config = dict(
    num_hidden_layers=10,
    normalize_top_k=True,
    balance_loss=0.00447,
    lr_router=0.000195,
    vocab_size=8233,
    norm='rmsnorm',
    optimizer='muon_variant',
    learning_rate=0.00273,
    beta1=0.95,
    max_seq_len=512,
    train_tokens=289300000,
)
Below are experts of layer 7 (counted from 0) of a mixture-of-experts language model. Rows are named down (a neuron's output weights, with its number) and show model dimensions 0-255. Each number is 500 + 50 x the weight over its row's rms, rounded and kept within 0 to 999. Numbers have three digits each.
Before each expert's rows: "comes before" lists some tokens at least twice as common just after its tokens as in all text. This comes from a sample of Wikipedia text that the model never trained on. Tokens count by the router's weight.

# expert 14
comes before: " ", "–", "1", " —", " W", " +"
down3:402510440536453552539480461528509476598544488522483438613582411469523483451526510549369496369463526535573605461462510461549427465571521498535409533507419435540524511538487552542551566357479416595527432488457519515472498583503448555464501518492461516439491479517568517515543455471570514477449533482526409591530450450521558521538465515475515449440575492473501451571516470477460508447604435480495436489546558450529472543478436452514512497434447472636529451500369553453526532470503479528470482461560470488556469486503526510510503508441542553497463549478541396618495547516492497475520438425510558585499501453539504438527404544525408456578474530509456535451453434490517555539478451473473525534417474445509560510511455378484545489599539486496443538574571579566502566472519564
down4:512448527487539537508535468548497507435488558514483558536522471531499466523589513557451527538480511473451502473502565460519522391531526434505534513435523444487508505606528507473576477443512495485486516472469530431460381452416529473612501564425451613520435520527528507495476429502491431518523494511459529454439530437496609505541455490602594520524486483513504500529410478543563435429468489508431551494509545473516481489520499455584478445463491445497459509446433542488439518540515508494495403561477526562520506575563518485561492492488498466451456464544596408530559540487534449304489475490457495430545571586368416472499420451429575381513603569491509438469589547461519521404545528582493484418488530490531482455574523568512450602432578495498501396433435446561453512416532466
down5:468417425499494416550445523559491521593559535469433453505492599461515541541631467568536468512501496509485530473394529435459477543419556541573510467544561462536459459506588506516468522625486521502544450499438413554517596505542517449459463466430483464607464584589537488576462414457406511421526534543425431510488508421560538422544532553420606482507479439450498430499430548462502479594531558486515552565490387512548522508485455459475464527489534468541625484552520590489543479516496525585497483514609458452556483434540461459499491457537471527577583556489488463521443578476535566440456469459456508513484589499502518461487493543454503447561429549485538536517446530494526467514516379475547551536455567538525526511547381391492512472445494540563488512493449537508515595420492509
down6:473481525537406447498452526523494485528510401498523476432479558511486436505642465457504516506496484525519442484570508528496554459573442522532527483533548434540459423457436464547410531464531567516588512443477492430391573446540576565510499533538396553579496391552464567514556470509459514490445465485537612503512508439499557460501475526464508465458564572512468504469488463473443550508446488532486490512473480582514524435487526424426473429477455531485587485516441590497471574578571571514450551393492457511441503473507535559464442497560468558503422423505498535563461481549598587509532485543487517471617394512601455545484525467478477547505370446530514476434397532549533461556416515447550522589546530450451483447540556610567574462493531449491601489535500462521562564495394555
down7:484563471403544439402437591484514550543647505509527550471543485540613432515607526513535476512418494500495564539511469560554526474576565380489501600433433475502410568476451472560467421436475526574495516413427573496503474469422517536433533587461494515593544448475546522445554511557561461431539473442561561472458487429460487483447513399531542450518492489538424562443497525455555435548509564528491533511463497471444407536468504520506505467557474538488526529482450455553466447521588486439546496481504546520443516518474511494509441487532500524468516482472461512572478518531523554465559489477523565509583435517445517497492567555506482386512466473499467451454512456415464527517483501605541430524568540480441389527431525414435562437480574509547656376542487469509576539472475575
down8:514572432490460481513475450469425432500515540472488481478445588530512493504569431458503543542475486490500552473474538542596563518425485531483542483499575452594508480482440553609464453539473442479392541446445428477473482411504469485517573455531528548519494577468474507519457481437517498447416493507397457475537455505444457472610522583500566515376442474528535559516504433343554435412421505571578549524494458435554476515544504479458563519528514540434529545406489484470513487502626464456506533449543483548447518600500459495570475492554478521419478499548421539465494422494532461475584544588459476466475475423603452493482560565520494542547369526509501447585457564586548503442516463607533521472588442522596480480399530535503405541503501508483510526543477519477485511368483483
down9:511564419533469461562551501549487510440559509403554439454474579532472431416611582628527497482524472442504490530450454496498522463478442563523555494479588532481452497545531528501391489524507538511539500393494494529486499447464521613501470547489393472523480539432557539394430444489557519506448507475520487607533465444528465525475472477483340467475556486595543514468479514502476454482557538458534502555474521524581478500443494462505527541515411505493463511528541464494520453557518587501513548487392535574403565537474531547522453570494426514498419482469480592551497456541495406430517448533504577565492438489415493477477481550510501604499456455414636438486441555573512505577505423533522489622601456370486469470500560541515512510420570500457502495475469457498560502419544550
down10:547517468470511564417559512404518443486542521472483379479464539421543490504368531541466502537458465558394444506572478534531443521495490431480472524514490453512533498430582509512364494485496510516484501497552490534431475473513421467517461535608496478482512470541538426550515509472562526479487420531578490514529461419411516508451425501505536413532452541591515468437493550524504457487545528459559503458463476532480445559590432484411487436485441481516518517560498382467466412428588440488489500589523370555514558441518531371514497592543494438491429538513523556515559477440451435465495516462466449475406483377489527477548595525625523461494514426516504469408529438493535488450408529531494523460455388515505434545439430456565445545538563502413530440478527561452541446538456493
down11:468568448451452413539392522561498483544499458564486558493529508549446508442439466479553541551577580517552479481450507498513517453511453528503498510442502429475359484506483441549503528461520552440632452525479522496451504547458490545489455469468572462538504531483413422479433483551431513491529525508538485579441520433467504536508495552570525459414471449508573463507577488511514462439542435531578491500535466533614579439517502482416486518444435510450506566427453503516431506460578510418534522591516384474396538507482545521482460465547527469485559442520515364454512563512463515532512436435484471456513575473501377480425533493471400498534514576466410432484484556406481461458520423465676436475502527491473586459606418494488512511444529518590446504531415416523505440476506441
down12:486457434521429498459518578465445457465472441504573545446489424438504487583507537532554398424487497507482461527495519459557578528494465478417446558510489522496447461484419436551441519496423436485416454455462537484489448594418512447452502500520495491458497477478523566478447542513475505430590546446576485476353546567424361540475533549462472459488476506466538518499579478458557520455567621506490515422526535480489502407514456473497516490562549422452475414689574489505480512553530543572540539531500484664509460555587553417511486594481501592551472532525481524501494423464521506509504490416541550443527515558472489456540551476462489542476480528472576461489640483547515469525425501570536523537480526463527451530438446522569517474576480591551448600501555434443535491515480476
down13:530508509410510458439482463513551437520482488560414548529537500441514561400446500443460580448433475494437455493577555641483477472509509643513544530488438584494533489488515495449407437463490513599526540527472566583573527483439490602505420474525555486481423506555547559576509455513532403551453551546563475503545452488466424497548505573454434609477452484459512510453455520564541473543440429455532512499529518422453359501482517514603497506493567476536458573451490549549533486485497516508464470429503493511469531443367515573538547446525534560508559506567446525554515426584573498500610357524583462501585469481431467520514455444590477468534494481492546575452480512503548450521449530546525545482443459542481572448557436496551490499511487518430501419549516579477495591500524560
down14:483462453487472466523382545547448408440480432427449522522535463469592476502559489521444495504472516516426524495467451547593444471432437514525663384491489436594452449481482505548518566528410548461419388465551515434554525498555473502408577436454460495498492507577533496458462459490470483505494442487447493558575481515416438539478472512526526543514516566410510554590452502534525555594478512585486515466539414469539499438599467485508481450443519549477524533535558541567503488502472490521509479548575546511522481423454466538415468505504592473570597532503553591557451454487516549458541514465488522424444517517497517476483519521451565426574487552502356627586449453535396504488505476439513447452564514466488536526494523483527515438518517521441427481445570582490549587499546627
down15:480508474518525539491508422430499519590522498495532533460475513459457513564551530510488495539451480494465474504522507429487507482484479475395517464550506452519429519573455512520512406441530550514486466516476569465517495485522490494542502480481502485411516433487448627525483581454539519467465577429457421454382502529557561575395524561470496437473570509476520499518470525493498512474556424529473460466517481357467540460487460496465549539485447501490395473497567590531591443441501504583499541532522470519562486401499448538458518562592403422538470594638494572550509551471488446480480574506484618469546543555515475508484438527541565521411585648524552394502557399518534417546576525509571492476632432547496436576518559437503488549534451399562543538557404510505526462466514468
down16:436614526540487589478495569497568535478528522448527553484487511511532517514560498514442544468498403529478494494485500536457474483509494611497458599521547455483534590528502591482508495546484495380524438488525408458570472576548502519507476489472469473549471477601591474504567606465520503446503550505568512506465500444471483455454466438495481527472425504493558551511554486458418528552618543538566477600493474570453578454452513583533500432532446543526541631487456562572457595516374597438547484399549465474601513570496565470519497589444515534523441461528479499536575479580498489470493453461506462477482448556468433498455463491497377524593432519520412471484551520504481496644413531496510550528566542476400527484502472536446512444547572466397520590540495552555506508418489482
down17:405576465507477534489529592542586475517474440528546520507542504492513451445681504523563465517375508512463455428509511562597428426511435487534467504520541471436518524516490524459542500505430536432445508426496512537502515487537441460468517495456517451435413568511472513580504531412490525601504551492576527495460582425589495523556507493528573408485487563478469440518563526483467488467501570383528601503586532494498482508597532482481485499464508409527566478464567483564489508551508568546540547544563459656488504489465508514432593428451507473476523516469511467470512426499553604473529543603505487532524493454431621537541536471539524439527549561438477447460563521515493490483544550431511555456481548479476563513402478426479470475378476463648548490477506487591499564465424485
down18:531432515497459640510505456523545506531452491499504545515536419500451492510508617559416486550538519484609485496500518459447543489475480472538473466555436594473477479520459540482441474438528541612535483559447534438539558636479506546464479502445534452562554456552499498529513457549463367490546601472456531556514480457488590508528483518552343540594529474440467513557560580602541470452458455579413478573604524388501539560509580458502542475557490457454442545485437523529502496513422462524479543485506576458496478599516483515518481518463475546439444457479519542490418460557554516481494420458541464458488503498513479513376444573548414490525563495513455552498388616440480466498534433439520493448483493499421570513482459545465475444495557463449508508511470600583469564435422550
down19:493537483500499501480457465502591551483489585530562595443433448484516513420508488475510493580516435475514478404512520500557506463483523471429448488457538557511449468503510413399492551504398460464536452583435635477551460446565433549581480412453492486525505537420487535473498469546506499508532565552429458668491509488541452511608514504515549519535487481462614588439539584478414496547591528514556466575543422441484519470518571422549457458464581550530568572557524449532385502566543499479521510497592516584443461453475517540406439544550439539556544466502456447476516498535474509513486495533561497390482532589437538510467537430586511453536548494508509515490578515421456462468502523550582579545576524531529437471541509466436510448491568535525431470508473453509520484501383611
down20:528467519441426578482453528448531525504498505496500535459490538498418508490515536510541456543511479507531373620463472450507482547427565560479432460540498527514456540585562484517546496541517398481600482543467509460444535458462425571499499483444496503416587450474542421505472430505534485605480584399401613506536498452477545520457572453465441470529437443429494557361451429525512462562542540545517552487452582567530515509523465492414519527452526527483548469527462524475485486500475501475498515612464468391516476503567553476527456456417572503518542406422525444439539647492515555488519524489484484502486516474462457459450516570478545496381480461562414588533550559475493571470435638541416508410486523525509390499446482545400545523552526501492502556535499452456475446559458430
down21:398464514432471554530428494481549522565608469518560490558421441504480552529647462468513480519449502493481562469393472458511469432508516477503509468430484450496503462471530474559473473568500482538437503420403440451458476502481523441429404461549483527436621605583539546537530512451535533530365472547569442546393531530487593514456483515457554447494546514490552459490419426524423464507549482542495530477521462521519460517471508482526449483549519501571537439513472501527559538497479556530475530568592582459460509433540512480525483442495529530461561469514568435521481517517558510458519423436478560443617479538418592542509500580449543515548397468521484555505589525561501517469458451462486549582442537453506514532471444400589519479472412539543534363575467522408562539450599452
down22:549526518455497494538573444491446462482537428432504531470630540615420455507447468617540590432473464455459493432441451492474526512585463440514581462508537466453488517490543551506499472502560529448419515572439554523507477484425484415484558495522513513483599455502512570469523561501524442550452514508413497415558464554548545538543591563510456609486564550515507540554564531478463474462522516466457521380483545399469390503532479393517515586376517528517509543468407483483571426443463474435522476464525442460527528533449507508534468562488531463448448498510537536445491472497446429518512598562494493437475473485532532503440500573538495510421557473516554544406516603479587492497516440586534552399548396548524392444524481477531460567529567505478451553524496508577432411480541430
down23:539528552492449526518553554521575587465495484570477524568455484517445519508609404506476606508589560528552592494451490509469531437486424549493584435569550444465514511608545498572517551486545395586565517538515490598464482513551401521608536559433456514592403464532517540481521454520467616467547533487537516447419450488419492488454482554515503477524511555464474533469527518464559546577496531510549432512593543469451493471459571490507490564441436591514515509481520477488493417472450452557504396473533523461496485468491449465495452620537497560590467431394520489516464532459445470514480486419490427505588489447474522428431533485494517583503466393431618423477480485513468454491480489528518445554608525482535547434433518540449475396448556467477555479374493504519508484498440461
down24:430489531489551458503539476444464415425531569417494538505439471456465494521452490448492462557486556582473514609545503491438487560523480546461519440490538542559487545423616546551537473516428535463529472533449473577502520552488483454495498478514438487538511516477493444469497467495516567413507470526381553511486531504511512475466480606566565456488488387454510398508576460557552511488425362406460467452506491511372516507494559482481443448525572439496520451440464518530489517519460426453567504550558562550532443532518467477463580496564486398501517469588423492519580457502520469440481481442440476408503457476561513595484506506527579518433459403600585567539475401571492569460495512502478506495521445472568485510465491558476461407429402389415500530448494404545427485623452471
down25:594557526477497531470543471519443427501448566462534452483514516467446519451525510521552513496501523483530537397570516471487462510457481554430596506462459569474421386533545565411493589531437467496526520528579562593507503446524516478426459495562425491449545504494554594590518507548520417505643472465554525417524494533450504538481508477507452477544568516470492570581556494489467527459542445527576508525550470501509508484456423472509545442479642492506534411497600533514500491591578443439393495574460526511530472395452530490474448571510499476406562622490549504487524537440445434515507511450583512449465457473505437537539503526622501430474424510471574498520507513510537459548522490566558544519460520575421579445461438543496538475530459401459509505614438406401524460537436434
down26:436548487529575523460555515422560519559462478537466608446531419435489479476512555422450468558457519495542497561504526546459507507411426532501587546491498545522464481500514489405568621590486525430490486522479523481534456494486477454465471450487532509452477429486453522544458575519504462509631548480499478501474496478490538477469459543538487477485516434486402492507483485563507569527514509452502513453477488497492505519470529549645474506416612619441457515561409459499534480453511440534515529558538520542571465458491523472441560567542544418458581523493497546493626474429546472489514599459473486464448591400516543525444607457540549460463577446572517429542580475513518569446504553458395484463538499530525509500488445505513494529556335513430440555517461588419404545537551352
down27:520450533543506514443474436556488506449530452564433513609444567495427593513438563511538459456503421470555443472437550501535543527558491448493498541580514476549436472405531587484494402488494576497468484465495483474454587541557490463548572547454494432565555467541445516617531502514424499560496453543495535460391434506524522446522535580442396403455484441570492470470536445475570418514488570558400451472475528491459447465488631553536504470437442421472471553507420503541489455449545493489445488483445539395493591482509532534438475414504523536467531516539562504512470471576585468521615580497515494459530407554564445459507522551512409480556461527469481569513436587519581468430484559536519489497466457557530509492607516534509502434486531585469588468514508444406513534619522483
down28:526539536459447463477506564547505445472494445462555541536488587457471430507456506620469494601452450570447525490497499534551443625495564465478531498520452518428520525441479507415542588428442586445567556407479525508541533553522461414470535421535462505504511542468495537498531556479495457506452527485455475492558455509519536481495509428507437511489493461404559602501471570485455564548545499519466536528503593467470469489497528394499503622454491567605371435432511544501484557499493533424497608489518571480557487545536570465493488564501443521494500482530609421433525467524563580500524547482407569510545527382507499504373449567433488531544522478431472460335583440559488475463498537528438457500500442530536552490470509436506456602492441478507445588541446480481455578426497519
down29:525465506446520514430548415510464489474445496550422512480584502491511536460462580514465528520532571522432523573551511489463538525537534502445515434488534468437501492390526501419488536493519455581526526503637527441418540462573559521467489547501503443529494500521446457579465506441431514537544511451538522451600490460576537475466584526478436555555489457568491448580570509632516587402556435433482539457526549385456499553454445541557525393494582456468492497559504481466418483530427550387495459538542468500479542471481508668558508544464362473484410498478543537405497492548563485601541466516522482445557492471549543437428461513576532485512556457504498501531499489535477479479440535525526499520483603460482423444539460489433537457519577511517450546496647605512477514541578520
down30:486494516459547487502553578556545449547557532508488505432526429521518476565490449530503537558466475567506509456534507422433519494494571462547484613541566494418476509574509502560463510418497472505426455525483509485560524474498387517536491401486509445503450443508485516474599561520492522566439548447438474502503619569538539493553475577502502525494593448503458516594490481484467482441426503571472608537565535398562562474507483508499487519445453466619431456456530513450482621524462484504419475513482506492545450587534522378548540427427492431457476592540526493542510454571549468513517565530445493533505417500512441514545393415483504560437554516479630485592513529465505463417551610567464588490638489568460524547505522548535494451487460571410473507562555461425521554586479530
down31:561403497467548508566512449455492485514492462486514397411520529489530449488323416426488455540563517626515524397523541501502454626427491482504526450540502565548507506519485526528523470560435566436598513536445465520528488487468463468524452611522485497582493565538429447485489544423496401599541487410516486504512554467435542484431599561427473500586543477523486497476442494533517524413472542414631493523491505513581423426511451447462490475515483537455459544502571501424522451490474490508462414569443521463592485467467525544443476483486448493402548568546442581479501494452515575498505423521503478489536474490501529483491532470523598506518396493552473496523480500486463549451574462540534442398517602497490576444500525582442485553543413551527447543562507550559457507612557463
down32:465547625503541416456526483525520587465453531592497522506546520475499493534640454491474478416508416537467487409483454536518544392400519496547452418477365579518413537507551424554468561569461484484523546531535516611561522569392514449493472460584561531467620457572418497464548478520508484562487538421570597499435518594422608480534446551560520546444521540482517458559510494458444462507490543551489456540506597481520445572453461530521503467545470467520413467487533567512431512538558530512523486501396533559504526488503517435495452508526533486464541457427515556526422525534520564449526552488408469531495546581491522514415640535473505501457444495567520470528518527580571479456541538491411470586457543564514444499484572430505475474540532526506515460549571522421519472523460500
down33:477559491509472490432493550417525602476538542538431566516564487490470433503517485512461555517491455511581451464501528587546505496495524485516512494426529462435524374459517521428438476470474549407528460417470449477525463536515381496420509551534481519546476499334505506480512431519478487593582542487501498555593527570500435451561553472577443455528521548540459498426503520490498526516518550547388589648486463464461513491575535513428523618521508561415511426511481511531463443486463515535476501560412563567495537524524430423446494413502464507470539542474539532471522557563364531564453529494526472498525642550446497504531428441534535416512500464540542524474538526488515517474455551503497347505497446427439476527607509533406581486523565494596522551519481426470442510547517532
down34:456548527498514526525473468602646508536505428508508468509551480539509498491486382527524510463570468503491430508478526507579546423462569469425465410449583576481534448467519496508477450418588486507551476552445442545419595534458517448468485494432479527429518528601600491507548411501463514428482407553482369520473563538564430626482504484572512422490457494576590490419489490470539473564516455499527465507538452553583567551553493471519456580569531564506516482515445478439443483494513485503497506384509453478479506613561424620561435479499475508537487540421506453504438557587437463493508456532484457580445456517569545600470542554516562549411540453533587556518528482456458515570493486531541499511558487431488443433511451443616466468491456452534509525485467478496511584501569502
down35:404416380521464487489441555462504480497592497551451473467499552510550532572518538521504520449487513535533525517458479485485527460477518452503432552435474462473622492495405501538471494599505459539477458444432549515602512466449507443430484602520521525435585509534574486529501542481465493478437387548476494483469518601510509419507553473432520651485558581443506411505522421497420446419489390415472527490512498508505421441489529596509519488533522473563604497454550492480507556448398445478405446507542467506431535513390556506463476470470626528397521477491546478549569468470507522534496471402537480460485448549421522536582525515491528523481486467479448456495512543406410593512519472455478458574512494501490549601583481493595440436426463467424522456547525546533509478429580505
down36:543461480480496478588466522491500490439477507480466428566547545501470546453525422566485506411527477533614340605477439478540511498506542471471523509401556514514556538492479530469561494451537564539526430496572484567498462521489481523570422485485482411501575528480474526539593488560465465528492559521465407534501517474490468552585564537599489491446526538503526550530486569474544500485508504534424476640374550446548443486518515474477409552509534436566595506530444479489530556494443545568467529495528436583497427519462487526459560472416576457480517492564513446466570444512591497431420508544560437451550584552464528478507490558461541612539510505463505575551471554515482446540465473455475494422545598427432601559474546429488569512443478486483494393601483527519569465403576417
down37:561466445502423560471440464516431526503449504540535492578456503514594552373504554565508427490557436555504490494438437497473500463430495505466494481533439535429549451472474509585522515362453419405480480492441526522471510448425405494585431426566411512495532420461548506470423496518504488455538553523501556511445462480462428487507509472475531441568544421549556494514544467598496480535461582482517541486489464465541495468504556533545545454501517503532589467427449521544569441553512520477466513576538500526417452559439483468441491321461453525482523520577540540432412530575523573532528573489666439452550467522520417453470490581503539500494502483563463593553536525585487475552486423534512516483423474450531422540512521457378490490485502483554438542534420633534456518513490494
down38:480447508497515552513531541535525488486564462594543529547561484470497488369428536399414477533492440516493507556475408519450510473584486545462445498537487401491486529494464499510427582570490419372479625480517550535516551525561420400528532538504511483430490492549439527584486474462515440516585418468548366409495597488398457463413499493520388554504525478437477490495528428449469578461467494489467432428534522510494518509596430491527507487592521506486378519439567526453395593493554454519561527488434527432476556460495497468445580534463515547521535485533449429498502537412473577457483503530496514422483455425523515523515563556543527519410582547434469467542476506547385522463481513553434471508537551562518510502568520455519530506466391474532548438541452539561494501564468433
down39:463439551448483511484583583466543553507534466511537458510556509472546497480492582492482538490517514470462465510424542425541489534397497458469386569546437506502470515468398549437375525457600466562499460474495541621505519558477476428533509545451464420452547512505428453431512486493507535531465461542485545484462447508532474547611424378477545506504561580539492509485498509528531487383509482494553520475547421478592483499535426476442473485450459505574457585385544372505536496541449579499539448539458479499468515483502548491573530448529540493540559577524531486434469497458571486481374497481561476482486497527577461510567412551511428413494478430556479540475432534437503555493529462419435537380576503502426369427420563464486488474537442456524486570458626506507473509509420523
down40:546403529375529520531424425503486553413545595533494498541526502514412540446540519502490583507569505421531496521559481492484460578541528523525536447524606478438567542520556500494461536477452582419558505508595546529480435488539376493575503404508506448409569521498489497468436523525479516479463488484537540496522528548473495411557499473460552533577511471559510509552414492520453487459475388503541448464451471566446501508458467487546569599472506549448540472473522460441556544525497473454452487533393488497412402448359541480502520524541430532561482440405466471420510463514498507508499436470413413474411461419419492450536514512518495479527425560554544605624493585564439374586521514518452505476562493540440579528478554563421465459457463491499504525510474447537456519467573499
down41:499549370381534481450417469448474518564565464433560479471520507549647547484403525439548490480544445472506479408526463507531498558440500491488523431476473512596441466504471466525469422463458468582578505506438454544462478573433524554598524445479478487517510548558506460422486461450434570496526385539468405501524523542496474515509526419436516454419584573515546455479592470483500504644482503458505507475597408540471466482466457520531507434499525556591562566471405462547486473466514434455584410465448479488457527528505488441542463562484468484493609480498540497497514495611505435462488425532407418594519576517504451564490501566455464462554464544439494393482478530471480454450567474494408455489418489502497515486461509507535536535452526552362458492547472474513440549558539498
down42:460505454540440486444456441485578430452567509471539448424530479411531581456495525454489441480598558549468562477594488429559589504501480471495523535500458501519493429494448531494385534576520494530480495496592544537454507464452531439599529437491511517486550469494480455543567553438401490509468466498498519480520461490516486468618470445611551570441483555574508522569535503480581503533445462640520512428513389456533477524547466490399571433461477497496515577466485479485354491541483471600567451474469471461505507442491590549527474475548495497489519552390457485522542497523553467501453572472512496494456527453467520557522425518431507586447522545452495442616468521538515541400535548505508474441468468516531517417517444548523481546487607530569640465483634513487387446547485558
down43:489366570414508531518427538578519504444547490508520528560545520507568493575434525472467489513504502578592496473453507544436404510508490538519450573524519518489436515453469494475422469489551474462467556459531507402476553540443531539469561487495541564506549520528479473506527537537553466533485515585537522449626499652487482507421484479467550505533465406458472473480560482518417473533455513451554497494418539522499488457438469489440606503469493516561527495562499485447567515488605517451498487496514611543442454550546470586527473558508507528550526499490519609565468480511668553495489484468454537458576535490556504519444442561401479483500485595411409455540475422508560414486499353511486468414455457554472540468442502413657526548627494560482563471538528472518525459438521507
down44:591473560458514487470544520413575520483530520653509445471431494495527480521448552464499507524432597466526600574579541484403473476615434509508507447531509504525464556513491465548564449476473565501559494422466417536482507507457552501482378543494533511503451508581588547549484471524487462493448586492501542488409635519587514521499442489512458497669523458502481597458498490515511485599535426519403513536474530516507446430477552441530461496528534441582469561476555491567465584520447521564462461397455528584441498498496525509569491515505467501526473504526520541480443523480524490427543345483540486515510486555396456476488573430510532549541414536430541507541524526552548503482459573529510501486520523478452392463534397485528510538455577536551486436633440486539444551484438537
down45:579506526538480520478576511556454440500510464456523587490530480568543546427531527456554483574547496446403541430537530519628485526614477491480460430521493532534489441527418556477537531452511457509500546483544476530465442505542439447523558495446565475498478492537463449442466463446483462455596582516454525423456514495440547524554471490493569569467545491465408543486398594505514499451469563425462535484491439424465567460453521499520511563592493516484447461461525483489467491565548413418416473569537573462524501576548558461482557547405479517480488459498448516587454484471501389518472511596473544413540612494530466443430475495462491525514512447577616544427536459559531490501574499517517461531477541530476478388385616555421495564422429541511480389504456569438618477519448527
down46:564472523481524529506513544488535552522444555464496500455470451517439475542399579500559515612544465536561497424520431608493526508478503508561459564483522489524508515560550416459443606556460502440560556560431462496535577581522476517562522505404475464515518504416503511444498521528505542522499558460489543453557468515519427549471536453520426482416500467470462604527471478468544537541529540449468485508489494582406499471433519543449543409457584578432519399514467473440473513559512461394496416509602506384547475470550471512507517417472445559417401549523471534381491483458487535471516511554447406448403447542433486619490584506537487471527515480504550484457409542491597487523540598544538513546539535530522452421458551543482493537400524459416542612435560439572507462453485440
down47:439450466527478530510527512412404480542470548450492493512527415554632582507420573499468475494468533451460482447511513470518427532477444460502528530491438553463489506496466424488495491502410527440492525522593442494569480510507461440558548483439504514560462509536538479439526646582491511464487505422558467592433536392446492547569393457542610506451444604515479500524452501494488482562498462483533500442459505534425437493535534477501551522396524475479503454513422466344427481467504519546537586510567453527385572526538466480432442515509468506511494451521465488487612511614611517523529523474491459431478473510521549451498612518494502586509562427598437440526548375518525567510566549508543536468587476488472516578557474585483530481505430576490491521481543526621539445516511485
down48:529506560532537548565505483538436522486541605509481443478521542532527490443496547536552500519565570535444466442608547534495543599583544526479572548526529501470480492459422453483550554524419425510494497468527498518397544537524494470627458445470594475496557446638513482581540546447521450450448468533523549489494531463521572474508567551452490508502498477497416482477566517552498536545465445494539385474557503463426543469481452560488480569558514460562534492491531401484526545538508484538450431455473472495528503523472442518452564485611411438510481402483494504525478449486530593505447384481481445475589545479562450559474484386521500580516516535512509614554467469433505501531451500524514475468514613440496577516446526547503587550614454435441528426473540457517431521702459443
down49:554551569497448488499527437467470522486546420496457513480462552463515534484469459456472491477460468464452630481539447473533414465554478562564467503525476470467528637540517491584496508526429503453454633526498493516534531489515448514495533482476450520476553532505462420521498472442465451542556556397484450460575538577570439496510538504456426407464551462533559382436577428439560546637536491589488485559459522470538555456459514405410396518450598576484517368484464577490518494494416502506412519439474511514547530470569545460429608459494500408497486530436493433544503584423512515554496438563523590440554514508437583513502482499474516514514423447451533530496506513532634572538453477545548494595437505417478463562542518575520496499518518603498530496552523476498499537435527448
down50:479462553517441479497504427578488505458494490514461521477516511374511537491408512546475539506504478603438554452451491451546445526437508414481515481429461484459397482566600541456563494524506485473518466561516556475515576471509548570470466440566390460485540541456487461603433575513422536439553523498413555476538505589481516526542515542510588472477491471458563456532457420514560503498562520423412614513525444510552427510496576438468540533480456444383504508559456448540446528454476610517550484512591525482419616461526493404470500532527547583516465482528440465476454521429454453511499507496395538609515529514585564526487390500498545528538567468486424430441530480518511570478556559526454569462528514535527425513490576551554590514508465554479471561556469599564556506503625523
down51:541522498465431572511366502530475478513486499561507544492476461473457454475514436392531533492576373453442492522559538486510557460546499591602496438500523559560453591495452435555515589559459515631552582607455463502516546492550571507590508486518478546501545633568508505469520418465522517441392532491493521528495429552516492517517547491537427450537582529473495490547467522483430539501446482498493431423514525519452536490555497501404485522527498545620615536518514571534484457531564503498559467550555513486490520494521548458464501469480450457447371513446613557526428520537533581556577491505588610434564394544495524452561527512465442540445464504460428519460427535500490448467537424423515477436537453469393473568487512463517481476504521509494545405523463458608461496544500535
down52:493484409519425501447489456476553459536457507530492458581446621495441361489600512496512501483549450483560444558504545450503498469465487520516411515494462412442506523464476470585434543487513510556560527566393491338501512512567424483482553504453568512515438506533469490444416437455507529483466442530536523518502487442496559447533517482508559491474534539492591467388406502421535489552582546551498468552512515574484565447559428462504531427445460485482520619509487509462452512497513496489622507493380493410419547452495476564442555513505581461499541461444409443492464552476585522417421459437581402498555484556540531494578493521429485574551447464489456588529463500502495536596564443514468517479479445494438533445527471497599540571495584521566550519441494519532576557470552503
down53:525471429522577463611593502491563408479514431458574511569507445463505471462458476482560531553558492486503519458458563494478546526540431521447553479443447481416358523552415495454508456449544430572402508521473465433537455534506598566545491537560567632469484555597510566494631523502484392535532516503451518565530482468528448505500466475501402556527462521530379477460454444481520536478505445594426500492540507548517538484417488559473398548515562393436481542504463419496499494504554537508521492491527566551434510486543403463599489522504515498516566523458459460467539626431511457529506481491534433429445528563531418432516524486501475497595492419517580500552459510479570512452495460490419570554464449554472462485535456565443496509554541433410489541502456616549517521464513528
down54:553458518479520435503484549528532508490502500528575483488453459497561444437524508602463457509458533498546312531432516511506552493616457459533448588509455504539551410491515606553473432519486533519555505502537465404414573486486317515432482490445481566522498502611528504481451520540462511444506505539575511514581528462452494416485442473493542505508411506468458426492436527510492513473486479602513469523381473545526494496462519457460470410596552572468545497562442508473498470479538422512554453531494456429488504523462571459446452573483486515544470453413457523543429492528580444494604525594543480584400545447458516495562480547557475498505508518512495662594437446502453519485512457471461535431422492403532580474537521410538512453460578534513413476479492439479461496475476457
down55:508521418576549545504449522468480588455519525426478573563549536488517420470429435474466505549448524543441465570525574475494563474436471459532584426400573411464552516557558388530527523432567462453454550465490548476470525465492485442566499539579574406391508447522512444404427537553536515529477428465442452479577519434560561485437508468550492553568579485427495503526453648560504489493519566487515447439454519562574583444460472569451489465383492533465507424507581476450478485502477486599486497493475505468511503507597506506539499591483508512535480414476489522469528444397521525528473424551467515495651499529451526458475500492596490450447493462504598482526438436485518352417468442463579527513498538490443475490483481471468410519488562436532508467533450473457507486434527483
down56:521461530494456623384476492520447439490477553453516533592484487527528567509448443422482510535460472388556494548459556538448546498370463471534413509432387512543551435532563437536519494457522497532476501620582511445505364512558534541457417498554495495505437484429522477577467490501471554449504464527482510485447405505485488449497427514526543482562518537511582420546534519558518400396476488505546487477491537358620520527470422486511482569521510481508509494528492516461467448492450563512448498455543468554604588477467509524482485563480538575440490536492557418504488454590416486458511536578442482440462574470454522552504486568523504465539487590592504460630595498506569531482548510490561529514489566502453530496494518426534516477520454562480484449625588467530396461518558478
down57:460474394491460523490480530479525471504573483462499492506495496474528532453482523543581514568503469582609469480538553473515509545504534549556577493531436433556490577435518572499521407552530532422487499601476421512585506531494473515441456476509516462560479460564564567442550487481566476480424447411619414476451443404592495443557496492508491483539483555502490506466527485479362510508458590540514492517522500506453498483436423508487381469490538518518458472556568578443485465476495454491583477560577539446460543484505394445532547596491412480474511526457524493491459450539554467559591448428586475502416443441615530445557533549481450502497470466529536519488410431585497449618529483508427482413500464474393475551450393460519447467526495487524453534641509527417456541533588480